Below are experts of layer 4 (counted from 0) of a mixture-of-experts language model. Rows are named router (the router's row for the expert), gate (a neuron's input weights, with its number), up (a neuron's input weights, with its number) and show model dimensions 160-239. Each number is 128 + 32 x the weight over its row's rms, rounded and kept within 0 to 255. Numbers have three digits each.
After each expert's rows: a language model's description of what the expert responds to. This comes from a sample of Wikipedia text that the model never trained on.

# expert 42
router:101138096110122088096161103123123140123132149105098142162142072072135133136116112137134114152093068126144108128122164144133154131101152087114139153107147148064069140075201093080084164162124184197143184119101146179164150130110088133186171168
gate0:141121169117125073130124125115129173150154104189117098094104127103082086161084106161146036113161148152114090156150136146117093143139146088121171152153142035190142119156107158118144097169122101131130127153108114147130106155172129131160158085
up0:137087124149130148129113149135165062147158098096086119222171129131136104167123086035160141149093163125167113156147097111145141190150148100165162053115137192133142091147155107097117146101165127194145121069152098117064169100073198138123106096
gate1:100064220082183178152096162154095101048120125100125173127148141141168175145110150132100155151126182117148143169163189115142137119091127134136085137157074169120087145185131129149126128146117112071150093070097106121098146167120114156137164142
up1:199178157137107099111154078145121142138114118142190106088123163126041127192114138123146112102085108138174210098162103157200137119102116183147128150153171125108136132113138121162125161092143151119116126169117141105149122069149156104077121170
What it handles: Verb endings. Past-tense and participle suffixes finishing verbs in narrative prose (crack-ed, ally-ed, cradl-ed), plus verbs like began, moved, returned.

# expert 16
router:165166119109081120114196155156091137123095124153155157136111123169106202170143151064096158153151140109130169125142060153121095097152117156118094099154095154099098184121108134101132089094203124129127150166173090108158126136160106118112138108
gate0:114109161120087170087102129104130199151155120150133121090088123076144178138121159166136173108212179157137154185176142113130133129128095099115114112124071084115096071158104162101157165112101080145173133109107134178093151145148135132161172096
up0:160094152123115127198145164161123038103164073122088131174137098172136128144088118090194139093163132141132117089087121135223107171128146113089138110122141121171149118167134101125121092077118155115110142100091053113082097109120134139148126134
gate1:146166188094143122124112155188100170129187133097176109145098192104123105130179120119116155099180176123076122125161137053152111153118131038096131146116104200183123104173119171160122099120155055060145130100099063139109153136184149165196154136
up1:120181153149097127112123102152080174119133115124172115053144118124116145199137145090139104104061107164119124108144124147174087109098156136126084127110111107124149060122136091106117113096171139154114112161104131125156124039153178111175102166
What it handles: Year digits, sentence periods. Digits inside years and birth or death dates, such as 1855 or 1914, plus sentence-final periods and closing quote-period marks.

# expert 22
router:129145126112119137169108077104177139115172104121148078144132126099142072110164175175179091116102124110175130140174152148166140155063108053115152132121154169169105151133128136095159148129136111146099108118165083126117113173088118093120108158
gate0:149114199132110098108142156094144152141127097148159138119146163155146104120159125156175150165118134096153093122172138161121111133136117086135150089155160051137149073131095129144138126091117133194132159133133136132086159104158115141167165148
up0:162091098134079129123133177120180046145154113104163124215142148104116174135068118108160135108122148169187131148132158108142124183156150090099206111133126120171153133195137080115134122135120150139131143103130096127089128175067163130120099164
gate1:162112130134151180161100152148142079120128138045131139110167161142116081141178125117101129135189158099153082144160165095119154119099135125100104132181102139135097093137105135156084126170144056065110087123136069135165118099116087170189186098
up1:174180123109154116097105142159082102105107120101180120099176059179098123166154093098123107153023089127120183120153160131154121083089091123067119138092089101141129110111132142107150151134154144171112153163131085118108104098103147107123102124
What it handles: Place-name pieces. Word pieces inside place and proper names and compass words after in or at, such as Upazila, Athos, Tobago, northern, eastern.

# expert 28
router:176102123170074166145132153129154155115145095118160157143099095170140162135162140127095147102143109117115108105144156134136098125106154118091092106090097155109113144108088179128047125130121090107086116128109129118166147076131073171139177137
gate0:113056207103143100082107154101113166106165116156113114055146124132111138112113133175140090116157167189114157160164100141141076064129130099187134128149101073141108110111093132117158167135122111169167151232141168086111148111164104121155090097
up0:141039095124081062121072145142153136143157088144113153227134086106167137135104136081150137061124117116141102105112076152187138179142125125126104160121121131175142102188151078088124144095129109114081173069110086201071118200095179128129086105
gate1:145126172142110170076116146178121094099172107034150118148110143127172158114172185096125101119111139101161100130225118064095094143083109107147123149135090138132157141189108092142102141136136100039149112088103078134087097138165136172168168173
up1:079186148129121159139137173104105108118098122178149137083173097124095136201119120118096114144089114093057165113094157121144099153126126149088102164089092076113096150119131164132107171146134134193162112104156103111169124140135158118144153133
What it handles: Table cells, measurements. Pipes, spaces and numbers in tables and infoboxes, such as heights like 6 ft 4 in, plus non-Latin script bytes.

# expert 57
router:110119055136144164153214109111125150067086088110195124115082130094104147121101106106114073123163146159168148141126119103098139143100088125123179097141092154160115152143101139175172193086103146161133189062119106130071129138137158103148094100
gate0:104167155107139115135117135091152158111155093154123127113167176142109135104146162140147137112122165156078134178108102097150135157118106054117189138151080065149113123115094114125159153132146093190154149122101149155108159133175130122169186107
up0:199121116139112139144108129071125064123166084139121169198119116117118109188088127112164116099131118154124111117165159144124139125163133117075130113096108122209167142160127120081127143073148127129136190060116133150022107108077172133103132109
gate1:167087139114079154119118143133102099130162112069133146083199106135182085134177104102168136112142159124153102123153110152119135134150139110189084171117056163156123148170099148157154123144176135111088096130131133167058116143125157150178151129
up1:115199134159124131120099089163102095128127127165121153105167055101128125176065099115097099123088107138114157085148086131192141178088185155173100138117142115112151116103148101187146146071108164141091098173130120126126058154137101129155109178
What it handles: Prepositions and connectives. Prepositions, conjunctions and passive helpers linking clauses, such as as, by, when, where, being, including, due, "by way of".

# expert 48
router:124148166167148115092073142087051100151124137108098148085133176108101120097105163149118140151096146138111101145125072072157109155109116136079071168099169115172095145085142190113111103139150095144085114127080172081149177110167092115129101040
gate0:179060181133116076134107101098133167141140110131106145076111152115132123140221122155160120129102149145133104181159134144130127145099102125151105122195118073132087104118102150145142176144124093115083125117138111089094164072194111132112142137
up0:170078189147078135126136153101142087183115102129098117173098146201119155192101144051162169134147132129136154112097132142189145136220142153156132134103173090186129115122160139049118144053130147134142093055098099133073131109087140148133145084
gate1:115121152118098143123176141139102118139083119049127095103146124141138103136136102113065111143109149132124113118182161112184126112120131089147096092179112172088106115151127103150117113121165076050112125147125141150158108131144121166112205104
up1:152140183142173169122123101159107138101123147156189122104093159128076176139147086132123078161087100167126148142167116116156098131104117164114129161112100117158117163128125150087134182145131159171115111153128155187161079146095124101078115153
What it handles: Music and sports articles. Determiners and nouns in biographies of musicians and athletes, such as the following season, album, band, guitar, club.

# expert 2
router:153126187130117124045090073098122089200194130187155052144134085118083163135089118173134126115028107121160177130140177147141140112104174166136157165138147092080159123093147168125175084118113192141090113138152060133107088159147130119146130121
gate0:132080130115096126194097143114121144196133146173150143083139146098136134092129125167176162110173180141102123132140146156117151129098114170132132104107114040175103107151079111167142115085148165154127175139067143124093147112160108129188136120
up0:148097156148094094116125147088146123125148092156124116176118111141075156128101141083183169105120155107164107155131130114154109165134122117117141147140099134146155155160149088080120127068156105122173195078068142123096120177096159144062113104
gate1:183110151102111175113149185163134128080183139088115138098148146169155140137139119123099158113166089122135151108137105113178127122088084107132082123157162195098050133157124149144128099154118112091134064110135051146120152181130133145138228095
up1:161118154157111109111130119126065132113163122135195125140158118155121136192166114111119074181047079148127156132144130093149094136124109190112132177131141118129157178143110124127148147117150158179116128137141124164179120144139146115077114126
What it handles: Name pieces and table cells. Inner and final pieces of personal surnames and first names, often in football squad tables, plus pipes ending table cells, such as Lello, Drey, Billy.

# expert 13
router:092184096119091102161126120121114181144116148064118100117118172099137112127112133169171115172141122182102192126150108161133168131103092143136098185104139145161140097063103142168121144160091158190126121093109171122175152158127144117171164180
gate0:099069230088187126116126100078096152144141084147125138111137169097088139144204137164134092117137174133074105121118069113123130133146070069135132115125132077156118128161100142120158112139155121147158082114134135095110157132137157136124109092
up0:222078079182071153113092170094172063126158097126136112220155136131142144165094121097168127142152107108181112142136114128206123180170185119116106080091130123165159116169135091140107142094117100093179146064096068107110079170077174143181146142
gate1:155155133111103206125114112172139148068154107086174146107136094135133118135183100070133136105118154120121128121126162091147128144074139130156107110166113178105111118125129076138129132111160040107117123122114087167120118122166143154175199092
up1:144166167158113112115076110131152111119112123117180111113115081130101134165118097074147084157031090149077151107110152094200141112104155151131115147129063133090143147114128144142128107089144200121112156210171144144168126135142153095087163162
What it handles: Content word beginnings. Opening pieces or whole common nouns and adjectives in prose, such as ide-al, ped-iatrician, ter-ror, story, political, daughter.

# expert 56
router:151147160145104081128167077152184173178084120093110132077118136109095102147185097149154135088105155121162074162126122074101112095158161145118163082150156137118128073098120093109128213107088156201084123123132059128127122141078136112127131119
gate0:125073202125128100122092128146104151144161117155193131106122090140110135126196139171131124119148184138062102148164110157146104146102091129162133113145145021168133115183107110140166090121091134142136094160156113127115140134120062127149139086
up0:157102124160082102129085168127141069117140120114113159209156122158164160147105133079137100160158119133128137137099079152146124144174133130136136102082138134207125140175126116085119164109139148146154145111135068141081141152106179145119124066
gate1:143086162128112218056097112179120091085166115099101147107145168127175077170149135156098158132138179126172103156155148128155115125111127119120127106161110168120083137183117110142129087141101099122095166098098131119092100077141097159144172173
up1:098160172076118103152139097153120120129139136168149124127133104132114155202099117139112095125101103117064223119132136134120164073134134139095155146132138120132116127174135092110142152072119164187133114194131166154105077132166146103185117138
What it handles: Contrast and linking words. Connectives and qualifiers in explanatory prose, such as rather than, but, such, however, this, due to, within.

# expert 47
router:149166171138065123123152199193154099175138157155083081094162155193133153116157081143078124101140133165058152134126149171114200184067125134158125143144103094128142110118143125167168123110111104101145193118101146171151145126117164133106094133
gate0:131092137069128119181109129075091129147126102196130137116161164149131124142184141132187113133122210155105091138130068148084117124078076086112204104136101039092085147122079090114161108107131142124113163184150123166066149098215152123114071132
up0:163054145129096175118107183124199091140133093120105152186164124130152146128070116060168113117118111130139176131117097101177161140196183167111137112116175133167127127166136165086088113091133119171169089121112120126070120141107166152154167118
gate1:116115201082136189122150139164150138060143091079137136163180155180142136143116154124106123137139147108157097119148147136135076110066118169147092086145128119129047097153099082191088113168171096107116136084114124117098159096130131180162171136
up1:160144180169116169217111123149131114112179102169120171100114148169082095183121116114170107147073097134126190103172168097147144119092152191091109164128095138083157157133120091113121154090140127147135168171165103158144140144124154101148144151
What it handles: Inner word syllables. Middle syllables of ordinary and technical words and names, e.g. Antiseptics, Seraphin, Disappear, Christopher, absorption.

# expert 31
router:116155156111112125176130112123174107143132119160099191160118121154087181065132098109151173107102137144123130135103133152133107125115094174174158087167111154094134163191167149116141173108154106090175113123110143093138123134141146147081080137
gate0:110078198093126073090102114100119117172176086163121165095158111074155121117166193204136144131179169155091145122150108133121163168110136078140143153143112066121124108136102136158146102106105145158153152105117130101101169126137105163179119094
up0:132115143164108111148121135153107106153151102124121090213136088088158144127112163089171145131124110129138150118085134130163163155175194101141170096109120118199141122114156110151126124087107168102096112078108135124061164123051100174080054141
gate1:135128193117146172075081101131153104128100103091109129108128119137136136127192143104112106114142151140135111133129140127151111112077087082130106138138091193093125125200125146172132128135156090070100093125082082137102140188130141168088203127
up1:140130159132112155090071127124136086093173112146150091105125112137121110194097105103118085163075122170080180142143113130146105086103091160095129094120098122115091136166137091128155197104160128138178098200110121130117120153078167105121175181
What it handles: Mid-name word pieces. Inner syllable fragments of foreign place names, personal names and rare words, following pieces like Ne, Coe, Pe, such as um, ur, op.

# expert 3
router:136147089136124134107177183118133124150152125081157124181091088160116182165109142063106129143082123081110161108129140066155105147174113114138109164069184149150124168123137156153142119159096095056080152170163177200136194126192106130121146137
gate0:169094158115130127111061123073158183159147091153133100074088178149145147200149173124155117109093202153126099181135117127151157138122107057139138128141183052151103110101114130154144128117135122162176128166147137164101135125166134110120162091
up0:166124091130094169144144129147127058153159123106100158193127106154119153113151128068145094109157112100155139118105149150178098128119174155141124141131158109197171124138151078122122153092157142070166150050103094128074139159083117162099098134
gate1:138135170094125145110118168143115104086123104069166090135075129116173161159159113084133134116103130081136109137138142150083120108074047100127105139118134183118106093172110143177074100203140133077074098112158066158129141128134114162167201128
up1:106151162135119137142154148169164147137085126154159140108202090122102083157102111118115074162114107125109156110117108089162105098137214157064059156105080147148128164147129139141164136113130132147109134131100140078123125146113149120081139168
What it handles: Role and kinship nouns. Nouns for roles, titles and family ties in biographies, such as president, member, son, wife, minister, co-anchor, often before "of".

# expert 45
router:140098136114167110156161116149193199158127095152212092098107120108130128176078165159183144141150095202212081108148100115085155155162055150115112099151126064130098116152098134173134176134125112162145125104111116128097141126086132127140116173
gate0:144084186074102118114095151108132170149144096156123115113149148135106127114127139120106091139119173176111172105102142133113136164105115118127150148179121096181139069138119115131157114162128099169179132124119126128125144081137097127174160098
up0:140081120137086112089131153153159084099167106167151146181141070099120172143080112085146135153141151144187132084087147167180064182145127101115144092081125149132182074128115098110110194095101161100128139067129074121081130129039135142133106163
gate1:153126107104149155144113171169166102126170146123079074104152141153186119147126137118162128120120137155140111089145132152130122117130111050100054168146058110126135069140125143171118045145154119118104108125149085122123161193149115154194189104
up1:095147141115122090097162165176087153124122148114177099066085071103131126193109068078130092127088128118077136073151145140165153127088147155125127140103143127133182170125161103116148160106091129155121133149168109152070090104166116113099107171
What it handles: Clause-linking function words. Words in argumentative prose such as that, but, been, which, than, well, quite, least, would, usually after a verb or comma.

# expert 40
router:091156146170164151146123111119120135189167114120184118141143179075077100113151098112137136088166172133095114109166109112088174057108089152119106119146134133121153110100103126162206161115145138152121166156157098131052092186103108133132130093
gate0:120100154071119121128119147122174156137144097136135168103164147092140155112129133123100121120166190155103125142154228148114167101083108169090129166126141073173123108164102117180117108136075138141120160167113119124075153057165110138119096117
up0:166108145152074114138107151105141087082176096108069143221080187139145121119041124079131163147168111090162104141129125154210122159136144147096170109098144156116169148137150148117116151043169160089150154114144116124087143180103154125127164131
gate1:151139195107083157150124137193135083112129122092172144116135152124191122162170094093113117083145177124171112128153101112120110125099108078148117134170056137158117136139132118148140094107164109081136132139123117151077081147119127157189184171
up1:119158168138178120120144087173146109092150125149114122096157139130085141167132181107142048132091096141094233107108121081150095129076172165131056095080111154169129099208124137110119164138104111155123133182132108178124072089096146114082126112
What it handles: Predicate after copula. Words right after was, is, as, or be, such as became, remained, the first, one of the most, known.

# expert 11
router:184133184185132180074102130083099099092119133164116112137146151125102148166085045115173147127078126102128115128145140118145108156120196110159157143096140174137112133163154148110151086116090156102091144103140122127149054072144111129190146158
gate0:142141142105144132143127177127037129155143114157140147062124123164120146108146133174156176157093142141118143172147164106121114115149108119129136126127077047135117103124085115138179120132133135137143131105121100121134163108157168109127155084
up0:167118137125139111140112119070139093143124098162093146159167145151168102150123148074114122082082111114105133123118116082154103199147161077158148125056112128165146137138133099105139099091172126074096121096149065124123141118103109137150116102
gate1:158109105123101148126101187189149167026149135099177133126144147086173147105090160090082100159190137144135126104132132139133116046103147040106086161160103180144108181153100129175136100170145147149100121150146081123103117141129116166136197145
up1:136163136180108148108127090124086159112140111070181079122153140142136162208159142063104043138078129155130182099125163145163114082099137126091102101165113133131107135150114119135137138117126131189149102180123101122160096121118165106127111147
What it handles: Section headings, table rows. Wiki section heading words and markup, line breaks and cells in sports results tables, e.g. ==Finals==, 1st round, primary, November.

# expert 39
router:044118148152107098082105102089164129104169129096140116130127118098071137145163087137127172101121120122088110190065132124098120102168189125117134132104138094109107199164114137124077140161111153119114162166129129180174151126174108087109101169
gate0:138076171089131146089071120112107124109140111160129098105142172105114138128162127173115148146124169162097088169119126163108149110133103140139163153122194125189149070106113163123123133164114112122155121149153127112105148094146132134121112111
up0:133103104094131149121113154109219072133165115133087114201147097118134164141060150110107162117125090138118126111160135120145130176128150154160128121087146111180157081121133137117122166166125103131114165084114076126071117133080162161140144092
gate1:119082112149155131119164149104164063108159127093156130127131092121122135094188158085138148049177131129132136135147148127124086042115121119138100141141119134128069114153094101142149147178146125121135117164141130169109192108113088180141201130
up1:105184140139134133112156133201093167137171134091157132140194083127072154186122130103107044167125084088122163106157118127161113121066150178124103087126122102082150102145113123103141103115101122117098099122106120160116124122141131118108155152
What it handles: Spaces and digits in data. Space tokens and number starts in infobox and list data after parentheses or pipes, like (IRST), (421.05 km), plus the pronoun her.

# expert 10
router:096152172089144119130174089184046155171177145145073111147149107145123130155189124143114169090067153173124120142168165121086215149066154139090147163161121100125132135133141101141149176131100117132163148110129107142131093199078109150127051169
gate0:136106181105121118076156132093114138176162091202121132122137081143106095096164160140162127117163199214112128153142144137126157089175094126117165195093097071126132080117097089171153123145085169095169100138125121088126143121182125142145152090
up0:174093142127075176123070158076112091130157116132106111203134113099174180156068157059188139140139110126158082147131115187144173132120150094107137105149127125114135113197136144117110162073181125147143170085139100132099125159060161128101114138
gate1:190084134123115220090142126137149101094131103108127093135189167158128138174164134111097150156150139126132103136108145095091122160045145108086116213197103168190089099216100133151140161132125090098073105095120090123108130110125100181125171085
up1:093159136149090116134161122141117116138146148098166103127150113143104148187071121103070096195087101127082171127144132139119133106114094188148130160122089115148147111140130124146151111149165136173158087136175150178112088125095136128107109124
What it handles: Mid-word verb pieces. Inner and ending pieces of longer, often Latinate words, especially verbs, such as -able, -ation, -ated, prop in inappropriate, borrowed.

# expert 58
router:106166145067124163139118161129128091170131132100136144173143069119171088106152112164061130131137145074104119162061187066147109089110172123164138126161169157125131163094104134141071070117126130049099123151127162142111132108084124108056136104
gate0:172095138085089050112113105120134118148164109172126130112078123139103143128147150111129095096140138182094151136192138190113126111127093107065115132134149043123082072125104158117140120126094166113103179180111115111131143079145122115168127118
up0:155105166139081128131089151102154086138127106113140127178134126137129167187103162091118138104131138142127135142126118104125122117151209177121142147098158104172138109182165118086143116121141071101123158065139109149072088123113079144071107114
gate1:104124128124097169152124099169126134114127122027155118076109139153182129121185150111112142125132169130114147165211124090177096097116139135121147142125130169115154112162119094194140087127110108072109112112036064142126142120107120183128233093
up1:077140167121139122091132109166144057114116125144164127099142159087073118199115145086098101133033121120122161101125183112160108159088130155102094182137104114098102116137138138125066206127126161149135079142145082132119128116110101113079153155
What it handles: Infobox line starts. Line breaks, dashes and field labels beginning infobox or list lines, such as Location, Coordinates, Website, Died, Genre.

# expert 7
router:114184138143124136131128140097112127102171121183167141102107051166096125146125126118107135111082125144109121121134114149116116127175144142074179093093146155102131108149123098102066069111113071169129104058094093105162142175153116158101174092
gate0:089066179124128124148116160102091172177129121181106114104149147121138175132141119141156121095088194171094154179144113145133111108145087143159124129142127093114100107184104102116124085158096104179159142121099191161093136087170127123196107128
up0:197072109155083094127125173161168074129164080119051153181132092150159089145081125079151113118155131127141123094165119146153148202107104153135194140099085106145133072103151057124132142080151133120119151097086047166081106137101110140105100140
gate1:151143153115139151108125181210099126063101121103161150131123189122131137114142118129115104105176117125163148126153144136100153132070132098101116160179116193125090160136101133155098089168165050086092122085113117110103130118205130161182191145
up1:150167147113131121092077149103175102107154110186110124075107145134110172145132142152127145141042065136100169129143114171176060091099153149137158158094164092178167167157133146100123170122133173150150115140150124154134104152083131112131101167
What it handles: Scores, dashes, table numbers. En dashes and slashes between numbers in scores and ratios, leading digits and spaces in sports tables, such as 97–75, 8/4, vs.

# expert 32
router:133177089100107199134117116137077135112133178073104120135160142188098102114163123181090178085163140128148124116113158189147132165116131115095097161075110121115103075176126082091142109135109158140187081098124119141132154105124168164149128165
gate0:091065150118141158085108127149136210171171097142135114082160137139118131086187163128167089129117172184105073141110097180112114166162125074110156121130112087117133112170096116113111098124100079113107162162131138094122150086171172113172141123
up0:128097101154118130127146146136212049127137110111071113210135110116140137148102106086153123097126127106166160121109118090220118126195174103082149157152169072155189088155134095144139123070125150113153103092150113126091119133119125142104169143
gate1:131160115116110182103190173175142192144121144078150125131145134112093105134142103149098106077170180138135125133164127091080161087056117130119134080117064141109145099132105126140125074126168058114149133120148075134145127097123172180109195107
up1:145085138147147114162131169111139095114131127125157180133137118098079114176113120130131079152080093149108136127157107110135168136116130211133109141120123119112172179156133080113145139063160173102143078137121145171129094129107135077142113139
What it handles: Mid-word name syllables. Middle and ending letter pieces of foreign proper names, especially Spanish, Italian or Greek, such as Jacinto, Patriot, Eleni, Sabato.

# expert 43
router:123122089099096133139103116175168147149102148187115140156070181159144148148116145140113196188156203133098146144162099162143108126114133189096160132154165109072156140078179099136102130159166115132173155106090133135094130164125123091168145118
gate0:150118174086060079138118124084142158164129106193088127068145101095070154126159137144156118163095179138101091169128063130132127141094101102132158115107145091173113066135109144122156108149140118173164133098142115096120123068155139138149114074
up0:080099155140106148109091146107132114169189091139109086200136154142127141125083127117159105101181122117184146091126119141172115146176165098088155158171123115181140143113139095077152130102097080078123150157133138129116132140097156150126163142
gate1:185156165121067203153125165148094122123126121079107169090159172163131141105146167140160071126150172132149133126155139128112108084044133157140112150145113160099113109127101139156155119104163103080167125073099102105060143150084085158160160097
up1:131095173124134170148115162148070161107113107145195106055114100115122157154127057116118082174075086161075193126137125148158130151117118130133114147173130084117142137163132101096133163084139124151099139156137129169098048180153143087133101091
What it handles: Sentence and section starts. Words starting sentences or sections after a period or heading, plus periods themselves, such as However, In, After, See, History.

# expert 0
router:115162140097061129118164154091106144107081155154106167100170113086162118136131137117057082063155084130126189138114145118058115121162118109108105171126128066077126110133116103092124070148109140126076147100141085106153135083133114148082178104
gate0:152112131120162040089068137110080157122196104133127105112140144153123108137127134180136081117183157123122110183117136115128087111094111100127135120131134049124131132172109084151162109166155117163128193142088159112104121094151082138090133073
up0:164093109124131136185087119115158091129117063118085150161163130144156164129080131075186128105049099086152116147133105179233117201127168153118121115112066124183127052150146122085081143040180124121130122110120132127062104156094136137155137116
gate1:178096133123093203110120159177104106101142124086106131104166125087147099128169133147141118143197179153140089131195101185144136089030082074108063103107060154129131100174104150158134072110122110054100109086131108092124150181168147141168158158
up1:106166162139139122079160141143084122113129135115218092050118098137112160190109108142122121118045109104080155104105091106134161066147147118072118163160135075111111137114128094183124132159157115167140158197129131120117076107095132111090107121
What it handles: Digits and taxon names. Digits inside years, decimals and coordinates (184'3', 0.'52', 148.0015'6'), plus word-pieces of Latin species epithets in taxon lists.

# expert 9
router:095088133047199124201111208159159154085076134128102116134135069118181129136155132137129133095154151157141102111087100160107164119101147116185150157185115149137122079113156088134116102112118148118119171133125096134130124098102149125128139084
gate0:140071164109136118130144124071158137139126087161147092108128152111128088111188163162124070143148215138100130161157135112111111158151072105113157164143171037144133095103113130137156114182087093123157181087117073083087124115148115125132152118
up0:153086117151143085098101134154137111166122093121060150224139105133136167123079114101171136158123064118151167111121136143192129146097098096123162126080105150143140111201146105071142128058157124103148194101152116130108097092128188122076097104
gate1:152110146125145178123068143133078084038133120113131091092115158121125125138180188089128131094144158132126107104119142148136113107086130101111101123168119217184090168170096118142125101109173093085114117139096094157141097113107120175138158113
up1:105134182093109164154136088122118117115119113085191168086130075125096194209120144111086061122044076138100195111197143138162101145130101154125066138137086115180144088109134126093148149105140155173127130185102138161153091178117093103118176125
What it handles: Mid-word pieces, taxonomy. Inner word pieces of longer words, like ham-st-ring or tur-t-les, plus taxonomy terms in species articles such as genus, species, Order.

# expert 46
router:164161106106130216111110116156125147130100136167176140156118233188184106126094138129184091148171104077123129109116143078162130120183115101124055089094093132154168169149123167115121122134201160148151114180134120124121083127106119184113109132
gate0:171126135074199142107115168123096162112119114153141148118140125140109182117134126129137112109133157178170118140089166139102127124147102116073105101118147039158160114152099145110153100128096105136224146149105153096123125073125149134156127093
up0:147086108142098112132101134148175097069155076125107121206144089113161170126090124080165129082131159086121153119096124138198127173121141162144174150123135135143147130172117125133132092057155157133096151117111076147080109113112141146109106100
gate1:103123106101115201125149135142108108095168136114176159161158136144143103119200175125198115132183147140139121133184156168122112083078118051114096135172072177130137145170108150146136123122132106076110147074158053146087128133158107167122149116
up1:137174115139145129108104154129065126147152141152188137047134116154108131127123122116123092190046082115143169107106139138145118112134148157183115121117080099168121074127151103144142157101116109142168104206126107158163058131144134118114119143
What it handles: Years and the. Middle and final digits of years in dates, ranges and table rows, such as 2001 or 1978–79, plus the word the.

# expert 4
router:165092155195134069127145137128081128086175111187155147119143130150124092075127157061143160164104101137157102124197125146196105156146128111161150120117118128097139072108139155133138128134108172188099129145103150176111156176147090144191080147
gate0:141096188073100096140068118124087126130136091179133139038156178152077153118157137132177132139137142164115151159166116141128137123156127133156130139148097074120123083148100146119157114172124096133126144153088169131158144115155107127104177068
up0:134050205113090127101117160119188142154138091107138140163110195115089149188143152075158133135131126204152113111120121170179119139151156148110133157117160156170107098128109126085119156092186147099106142114180084163126111122112126159131088204
gate1:160113173125103161120118143151171110136163123092154125125127100161135137150165105081188123144134086151142099129141162128114129081120104113100107150147145177147142133137110148133140093146123069097067126074108055145121137186126176169153150154
up1:102140155125131108127132130139087122128139120151208134092159139120094155175112131096138110162084106127150227072166127132167167110044120153140090081166127098089108134155108128139165166086115128137156132148127154160125120109119149114127148154
What it handles: Sports results vocabulary. Tokens in sports and election results such as won, medal, scored, Votes, plus suffixes in stat labels like Batting, Bowling.

# expert 50
router:100150121123113182156177148147127100107120113099133136179113104150116088148137160136142113085131070094097163126149132160125096086163121096138118139140097153080189090124086064136104027147107110125091124120166160122127086127100142163025089102
gate0:108126167102120079120113174113094123151149081117121162131158145149139128124140162127134120132110190174134104185148154124132157111128146104147135137143157055134094085127101123083137054099141120098144123144089184112121173096170153135122108129
up0:210087106146090099119085143117117068125109113093086162212102090163121134150091131033143125140120126110148133127138121139169093135122146099093066144141125122182161082167136144056150126083160112114138119057157155182104179118129154135090147118
gate1:122118182125138182133138133166141138090172128083164124153144161155172141116176132126115133118166180138183132139162142159143098081095123096150092101141143204115144101132101132202096135146113107072130094116124083109118096103140168179102192137
up1:123150109093095081138115149123083074112129140169136147114191163119096157176087136152142105153112113143076171065139156158183122111146139172077141143112095131093117159139153145136149181113156151177104105137144162177127112131104143104088116152
What it handles: Table cell separators. Pipes and spaces right after numbers, percentages or closing parentheses in sports, election and filmography tables, plus currency signs like $ and £.

# expert 20
router:116072139121113134104118147139163090136147118164130121107095074138175143131151091081117110194153143101154118083150134165094090141104132094188171090151095144170148164153134127100195133132055111114128130142188115213130160106131112114097117103
gate0:157102158113062076106146137104090217109131086170144158102124139126123140164112152141154095142113169168107127125138148122133142141112140064155122163150143032073133088160096119137121104145132040154141119110149111171164135125190103095176078132
up0:137071092140004150145109170098134106180153124127100114179135146088099113168085095108153102120136143152106101125109103174164134126145175128128122151117087097196136173213133091074132154135134132172153142080143088099093095140122142122164130125
gate1:166100154088141145100098160151166167090123140058120101120142125132131144120167134101111105149158171145128115131194142141119073125083087136147117112139120165133109106145131107173140093154132090125150123141116112139110155158159101159154179129
up1:098157135160065178109144122128105114135163101152189142107146045130085146195090101095116095158111131121089143124172124100186071140095155155108097166145142124151148117093126138120124165125094154149097148150193159132096079110088163106091129112
What it handles: Line breaks and headers. Line breaks, colons, pipes and section markers in election tables, infobox lists and headings, such as Party, Candidate, Kingdom, Royal assent:.

# expert 36
router:074181144132201209109132176084073110134111121083081181134126109132168146117129120193124124119121177109097106115092178098158078117139127144036161134079173109163167146145119115121109110132120167126138144136184096143153112111211200160072176062
gate0:163097131072155095074087119109130165133145117172140161082171143123107139126081131167115152140177161196086071168124127134116139126135101087103089082164142039134126066153095128101138129156179122111170155150096148074113147095140116140142090117
up0:130076164134069131159115150115128078145167114142089132188141101156132145135118141067188101127152105127137162128129090134189070161160161116093144127135082083154162145138134118080145082100141152113124112079121137195087094117133164124101070151
gate1:133111143101129153119110147179121119071110118077157164147117175146174141154145190079136127071179145141131093136133112075129097154071134084126127146151096207142116128195114132170095125154129140064059125148134077132124142078124132168152148111
up1:141177132141100128138078093143116102158118144141148083087120119108087159185134082087101087161090056137068146110157118097227168125098141147144145159111142131109159127130158130109162204141117152154142140117144151131112124122128142106143100116
What it handles: Japanese syllables and numbers. Syllables in Japanese names (Koji-ma, Yume-ma-kura) and digits or commas in table and statistics numbers such as 1-9-68.

# expert 18
router:081122136137106147080048129064162150110126102141117155083107151130184187151102080101134074174186135088174136170156105126130092140165174123155174121162098163132116178114130172122146123136072185108111178134061107111092125089088121161102134080
gate0:153073176132088097113042119112096171132179110163154067101150111172151161094117134132128088153133181146042134190133119152166147116117104127119131113104087102117171059145094134136166136104133119110166106130143159130069184083148110127178124118
up0:159119145136107141162158199158135077117100091132029188212132115135153136167110126090160140114126119128166113077136136154154103182139157133091154140143133089221151147139161112045121132113143107124142187114092102099070096152114133125109123105
gate1:137078120114123135110133158161103137130133132096146104099161176139191116129139107146085145103157161079151127153157175120173073128079122069112104184166146168077116107141129145124101095129130101067091124114141083093156149148159158176145114149
up1:118152124087142137144129141145165079058105115118150124101128141142069153206213123065152088135055124164101153118131108084156128100129105207186104148133098114149141101145126103102119155104128177130123154102103112136142063112085139109113131143
What it handles: Section headings and newlines. Line breaks and == heading markers in article structure, especially right after headings like Etymology, Background, Notes.

# expert 5
router:155147126131126166133155122131090177144141101114111170104197154134078114130095183134156205153141144187131095163169098136131135154117142182152157127193124088087114073118119143076156158089154123135117119087148128119114092123081127182120114191
gate0:135101155101176051069122167112131136170148087220159168110146146101125116115117119118121146100100165135093110123134134097099120098131093091137146111126116063189101094139090132140117169129150118159160133134136155120103125090161139117071085111
up0:169095118158080117135100103103140085107135078143105111205118106142130136179088058080199111178080121139179141145082151140185129191205161115151132119108183161197172169154131101155141112069146078106149136100119068124053091130126127134100104132
gate1:162135138090102194139131174140163115118117134091127102104132160115127143182117157105104129101169158123139094085138126056111114133072137099129087069100144153176061092146121138111143090146132155079081085098142100127133087140111136192161155111
up1:132170185120106166108101115115129096101153150166132109111161131132107104179128093176133086172075109155139193104223122122144116150075106153097118124134128089138164115167122101073127173093119139176105097190130127176127155091168127079133112102
What it handles: Mid-word name fragments. Short consonant-vowel word pieces inside proper names and words, often after S/St, e.g. Sl-aught-erhouse, Sw-ed-ish, St-ability, Dyhr-n.